config.yaml
n_layer: 14
d_model: 640
n_experts: 6
experts_per_token: 1
d_expert: 368
d_shared_expert: 0
activation: "drelu"
moe_layers: [1, 2, 3, 4, 5, 6, 7, 8, 9, 10, 11, 12, 13]
router_score: "sigmoid"
normalize_top_k: false
routed_scale: 1.0
balance_loss: 0.00038
balance_bias: true
scale_expert_input: true
init_std_router: 0.0204
lr_router: 0.000713
vocab_size: 8656
norm: "rmsnorm"
norm_eps: 1e-05
tie_embeddings: true
optimizer: "soap_variant"
lr: 0.00147
beta1: 0.95
beta2: 0.95
grad_clip: 1.0
batch_tokens: 65536
seq_len: 2048
train_tokens: 921300000
steps: 14058
dataset: "wikipedia_en"
Below are experts of layer 11 (counted from 0) of a mixture-of-experts language model. Rows are named router (the router's row for the expert), gate (a neuron's input weights, with its number), up (a neuron's input weights, with its number) and show model dimensions 600-639. Each number is 500 + 50 x the weight over its row's rms, rounded and kept within 0 to 999. Numbers have three digits each.
After each expert's rows: "gets" lists some tokens that make up at least twice as much of what it gets as of all text. This comes from a sample of Wikipedia text that the model never trained on. Tokens count by the router's weight.

# expert 2
router:432524396468511388506524449442426562497554471463487482509507417481459612577517471516488596498471498472485512521478510403
gate0:444612488480528421519384549572443511445586499556561537459579362532442441500544475477483461511478488489417504523494573572
up0:445600541443437478555461486415469518469491589489558455508462471439556496494454402570522472488500424459509580567348570564
gate1:491585433455536428452557546447581455556546455566484481405468402565586410598510484510448525475540513509542545614434564431
up1:502583537436591505481528482510544531497506461493473459558563492524416495486489443460493516554604519483521504437590455512
gate2:490456539505481540491428587528416446388562494565464473506524484515555566493528499483509559548432560479571508564507422474
up2:516431470441519524526516578519536451548480513476436406522579454597597483570504543583469536554443431571514506527440421580
gate3:472485472476468538438540562434545563546602460519469606466579472498495495499537489499506431504499434542460555527491504469
up3:500487583431570463549482507454419550541546486487598509471456561559416413507482491532539527505515431510522563592499442428
gate4:421484532487396505476489531558510507530520436544434438558484433476505520407494426425530377454549493483351467487455475514
up4:510455471569376493516509495457567512429443465530489437531534502492521449448409472472554441568507445536422517583509498499
gate5:407559412479513503428472481468537480489481574523509522493532552510507463586505405500454502527548515509448457414467464459
up5:567490526505424512492555494524512518392486503416468485502496606404469466421543504558558423472515484558467435559499502544
gate6:481470516514477495593467426569469581463522451536500531490493555427500558519567362457568539563495497525558502511549463563
up6:654506478433558529436518537476475566510467544571505493561481517568476439460520538479420465500508514494490520398516430573
gate7:532532437447447371585476395515595477535474544516572421350497466462524504479550441520495528458502505466554491554552531517
up7:476461441491531500524573549523537501494499464515456559491620448507533468567468514618543494482486426580566551575527442464
gate8:556453373495502480499508404558514531422541486489465522485397529443445525552426541473516499516417468508488485429451430392
up8:433526527444564453506539509448421560429524450498430578532471495548577461496425444480466496481532488495445561480519569518
gate9:520435562535526497561484552446543483451507512484441429563482506478461482573503461507469401523514440493498476513490474420
up9:472496451534483532496455533586536487475500492565422562533446458529451556459475481461533563605476577454489502504541562536
gate10:488528460383491473454389527545574451438560420468422490557528445503463510403506423473510564470483560566572523439474373437
up10:490550518500394353501524526493422662437509445477482465549565507459594430437462578444487465496496529444511439533484469537
gate11:596600498454548557537520508393604549494504576451511527500477451566524512596519515518507495504570553455427486462521510519
up11:523541427472474527490607499545498562476509490576517399469459553487543589495471506521481519447548479442465453549537457579
gate12:490497560521603499449503480403429511591535538489445445585520475492506575434475450509521555497569501500506496464541436531
up12:526549402595481471505416493465419441523512485517530491519546525465436507506512470514519653502484447499511505604551567504
gets: ".", " in", " of", ":", " at", " In"

# expert 4
router:423532590424497509501563526562497470569450571463428524514451448499502558561465544394474418495464476497500505420468506514
gate0:552452512588498410455422519441577606559489618485460496503414427460474445488537470407520540472492537511470543340530515593
up0:498501477422447572606499496482522441541514479448568537472585497578548489449462493407425520461499599524577524460515529531
gate1:450565487481540422541511575406528470503432466515519520462441426511498547418493525494520539465411466517606552529499518506
up1:469554532394502553508500613498525565530526430549517514472427451469445562493514502458487448560516461411526523421528514447
gate2:454418491606499498565401416607499519459499493506457553548486433514377484583569488526546489527499379450520546534470415487
up2:555622396497537535455450538496557538551570435438522449578576598400551528468583485567434368463440557444509520468472467497
gate3:401476396621495605500525417501482470521453453467487575510423494509577570472563633542441552479471475438410524490553544485
up3:465519424462495489502554592501526447475511496483491558508552458557586433468488538509582549517482510433579548554462404511
gate4:464536455587507498550434555530531484448513545557489539420526488582602445502460535505563400476498453561490559472546538455
up4:471436410516409445546565525546466543483564600512532540517511525594549458470536482443511458491519473520464522436519479539
gate5:473500521474429518455475573517525575535518455476483485609523451536479464537532488497523475474543497509471457434457584541
up5:529454445461510603464440485521381554497526506507612398483526482512502499451506474532540496585435473346448469470549565527
gate6:387471509458544481535507512431472553493520570553543525464515579650511522521580542505478539606542515491491508434613535510
up6:490479468451441553564432453651396382498398492553582477463501488511511508557630525513581456440522435477532553514455429528
gate7:510474450500458576572519520499489489506505547510517476563457536430513540515454443493535460573508466528470508483452526400
up7:464513512461427374479496464521437544517503559495454536420517519559564473594441615479466500484620568451535545450423501526
gate8:528587523597445505568523475482482457453545407547418504411469492535423490501472495490504550460478565488438425549522475446
up8:518445518565485432589512507466504463506545610498525531510468421410368536535483395571524519503449508414484542461508558504
gate9:497544462456501567463532459526534520508462506518429498441498506449461516476514404505486474441510581497366358436549558462
up9:576457492492543481398527510465507504549520482461510483460520506430407546578530602398473521515466599500484487534421518490
gate10:485446623534441534495447499480543512477490493421534482438441474478500512548434476523478474476504451457480506545523530508
up10:424516563536488531453480542466562521435543543464484495495448506415469515573557488474522573439497400484458513458555586461
gate11:500501488464558543438488498374535518468478488400546426464385561479606429476567420481439577440543440504424456446536414498
up11:502518504521553537494571499420488512533548481455556459508409496559495522583540465497405478439462465505447564537524516514
gate12:511432531549478483574525414488456538505493505525518485517481419460498529438441445569497461508514506483447505479580563489
up12:542458533469483573626527429462398508539551588534564499480431609566487504441524496481422493490466471559614506510464493497
gets: " the", " a", "'s", " his", " The", " an"

# expert 1
router:577443460498520573496472521562498539551418513589544530445551617498499502578499498478519500455429536432403549480519446511
gate0:491562416493571473404538524496496497391457482481475437523504449503437442454575464576486526515486554534422504533556551542
up0:519519561524479648475514595500562459521552571507436542427549517497468451532505554434394491487423388488479523479592402388
gate1:613563556497393465571493578431451499510510562531454575511509461495454521481439461554553515484500496433585506529575419486
up1:495490510509436571387416440496473561449536571544416566476445540573468489541502487416546443501534513557544520563434523493
gate2:504510387461525558474510529453416554495489467460441498584432511483541528456467580531472493542562425519460482554592530466
up2:503539549528458459500536448600505618430513540454510558553460545535398539591457504511508546515510514575464567450541569429
gate3:524503517584475578408490500583534489487488533498515522565429433530604441569450425442555474545526519514465516522489579470
up3:498548504437490425480576519463494605579534447503527494504590499489483487471478509505545506601471528488535498502574426522
gate4:529500509442503489378456488493522558433489531439513534442507497525520483501428461522542561428533439404496584509612503476
up4:524534472565522447457533481496500477503448542507502438396425463593598465479407512541446461475589378475550480456522567518
gate5:497468573407482522438528526569420430536493481593470497436570455561560517587522522515520457427499478463549539483480529486
up5:500472502631486594414448459486475474570476443531443526457496448482464501523530495549417520481484538497453514433529575484
gate6:553529472536564431578475486510468440440514451542465495433503513466509484475499516427521471492553487587399518571495511442
up6:541604456464417508460505492444494466547491503569499426522514502524533491399427550466519571493524533503489453540543544385
gate7:563520420465466477477470470504450507429480477497542521465480460493495463488498532552595471434597499408393523481543562409
up7:552511406494465567498539544535490444528523549463439516534435508413523506547506430514608452444535472459590463497454517514
gate8:472506624467492585475437562517495476458448493486465511533467480492510500543506479470442485392492508513600648513437465452
up8:559481496551448458476443495587461465415582511429471554504530471474442529491536498462547474469471390500554484509484612381
gate9:465522378508549481481466591496489417538532564516552477472592462465435553632471543537547443521506526423557415527552521576
up9:489469540495443584453510504508399489536474570541509569517502508527462521506569397513599452411521562495537563535506486497
gate10:595516469602485453449487502482484621527500523525510490552482525468559517499419347518573388466485414509494484531458475592
up10:517455519523529545520453532495521475522467462578462524589520525425582558454430480573492498398476467514572522542472405472
gate11:517421557521543467498422492523594312414551433479541469549500551448442461540430398524517555481476512445388504523505479445
up11:429581473405526550516506362509582512502447475526468495537537522497549590519549506508522517565473513455423542488453478473
gate12:519527535526508526474441452465502471537568598558533568541500546607483365505408513594494486472489566490495552362534439418
up12:508496490459524465461513468544496566486540481513476495450432583506615508589528586500506479472563408510499499519446552565
gets: ",", " to", " was", " and", " of", " is"

# expert 0
router:517506491475470518547470458569500559491429509471543629483363438456540465470400515523470422449468461380527461502468584480
gate0:506473530560560487500505495509453573533518497547513502468492475434502505459464572515516614458553460464553447494510519416
up0:538526499533502473550514541435511530441579504512543431515519421552520565438515490497555559497540460561576444585449453548
gate1:554564463532466473501488452423398539550515579503546474536587396546540396428552484516429509420475491546578566454552547454
up1:504574460564510410570491466477487426424435503435500476464567465500466401477498491541558471526467399402474455532445504512
gate2:534450515540457428524481509523584527522484572544450503459415508551536555489502484533492514559488541578515454548440520556
up2:467470579514476541548452546535461560570550568462494576495487539478532556486542398545485499529513496475579407393467474516
gate3:575492512459498529577401357573557511422594551461495532513454564490497622421473463520516460498457590543507488581479474473
up3:504524466464528489481524561399464549445542436520466530487495532424553490506373420561519508467424403393490523556600576518
gate4:537505601617554492484533518519548505448427525542536463581397543462598445510502471479445438460437494498561420485491515547
up4:507425481530429427543566556563512612606614558489482537541431370502556557524575484386468497558454552527509455454531502489
gate5:464554464525435538507540490506542449439610492568509525478446409508512551581446625507565423477547542552540489570483484444
up5:470526563430472499516420393521488483478478573480498457452590600520540477514528527517546517481479491558555548523483558631
gate6:506509525517560471521551536570460494407474457662525420522583532509556432467534452569488470507453488402557470538472500450
up6:451474521425526513591505509487531476556484596499604507444505478494549499475379467502545419553441497486476552433503506517
gate7:520474476425509528483489435445582498494577561489504498421444442540551572477601516530501420532508419501492601473457484463
up7:493511530472463465564491486509455542524494496486479420562418541401485464481405459505528405580500456456448495418469512507
gate8:500590501459471535546542466613514482516521510538517480452447558518527469448481539494430530515460410523462451466439603606
up8:554494524495502516456477504452499393535456567543489502572486473377511505560426448602531412458505545511581496512535514487
gate9:582446599514394489499542502474444456433461608501493482592519468521533476480456530544562598510528547526546488496537467471
up9:586578495521469565375484484397471514489541504439575455449520447526511494441482482443541528481475489452475434383471422567
gate10:490504544573487411425457497507543462471572482439469557477496521441503449598418396537545506411524485586600501542487471489
up10:535519570547492486504514600480504468517588544544484489465411470599480447399543394527517553481497527544490533503486526507
gate11:494461551551493357507520497549486408556511428557497498513479470525451504456546493569556509556538458477516511483493436537
up11:439560525479489487515580413477508499509575430540492523542467414408499540526518503399583541460408533502455447557384449538
gate12:453481523504577521395494481544451519435484503498446560535477559445527487590554486547449574513511431474596513591564480490
up12:509562685469539576499567470524426570497515513561558545651472534496463542469524549463467592526477505471541503538453548456
gets: "\n", " |\n", " |", ".\n\n", "|", "\n\n"

# expert 3
router:446466495449517552425384505517533399495482504529517423471463561586436555472497500521449491504552491550480538489542459548
gate0:512562477639477380540476467518454524495481538530537411486549465539499477541486498559566550486521541425503597465551518431
up0:459568398526452582471557516521480517535528498589465522410540503549487531567517426446445458487425526423437453393457466448
gate1:507496536536441470438506369440552513477536536490485604521583546529507625536478414418448509534553397413466460452424480476
up1:497509430515527501478523392474438447507480478452492586601461432435426470459471473500495571422479502615440515466494557451
gate2:511528473508489586437524543499512538434524541383523507474429482372520429445473455560533606477518442500480504516514485502
up2:511459536519528502445480531510531453487525467589464552522471514474418509513512484596510457518558462601529462455523487533
gate3:518507400621461476557498481575546542464487562495547575457361596464500400502493440505566477527457497458548469488490616540
up3:440427505501451562467544431583434500423462580423533616386538443456588478467508444476475452454487509546523461456509472445
gate4:460600443461511529559396467432519510436495501636520464451522434523453405488531424528472423545430453494548507414534564528
up4:455505486588464528486540520466550511469474540564501568565553532585523495526465464500574507575515423525453517538534524516
gate5:451533477475420447492591411484421552577475475445401444552611450500509522482493487461510609453511515517411503437438444487
up5:461493555523377495515470542476614488527543506525548465542454617533588455555450533511619545446522486463491444522581500519
gate6:508527448558596503424444426505464442420523419538525498478527527554494525512451482572576545517563413514456492429461437465
up6:484459570521479441443557575481478467427476442478506468522413491471499471585472419547507550461517510572492566442539531467
gate7:497401459482428452485404516492435439443465422499574473474470556505458465403579400441478482482512396452505537473522566487
up7:476388474517469431498466519444471470413524435452418431454399525493447536546473501435537557495456575451396443436590491529
gate8:516479440471563435503492495456449500469491517522469542443408609478538441380553560522538486498539543581555492534502478480
up8:562576445450566502521518560554446564590535395525516409406502509382464494454641485509549513566485453529490428473475512519
gate9:554526535502567441478476446484577397485464480522556431525554482518440454560500530536407590538429514516503503477507460612
up9:573563431467500464545513481470568504475457455470566470555545414527449542623532438523493520531451517518469500519494474460
gate10:550452560441518492564453384519487477499459423596610482426468515517498378460527499400516509517543511533508606531476469499
up10:543495560452530517450520466577452510469467363557521515540452483538493549496558534404492467494633520463440518482551392447
gate11:540444555516429507416421509452514463429610578485456417456524532502443469438523504503548433552557435461525480532474454384
up11:550528539485470544437550435440470510575516485481518463482419502536418470478519525458585439526610428498501484552478473454
gate12:468461582514597457452510484422488533603550481470497500450451471553486494516496504360439430431525451544500526528479527529
up12:468542501511527494476502481536501474480450550513503525489564550510451504471509422500509502516540440490428511471507497496
gets: " ", "20", "19", " (", "–", "0"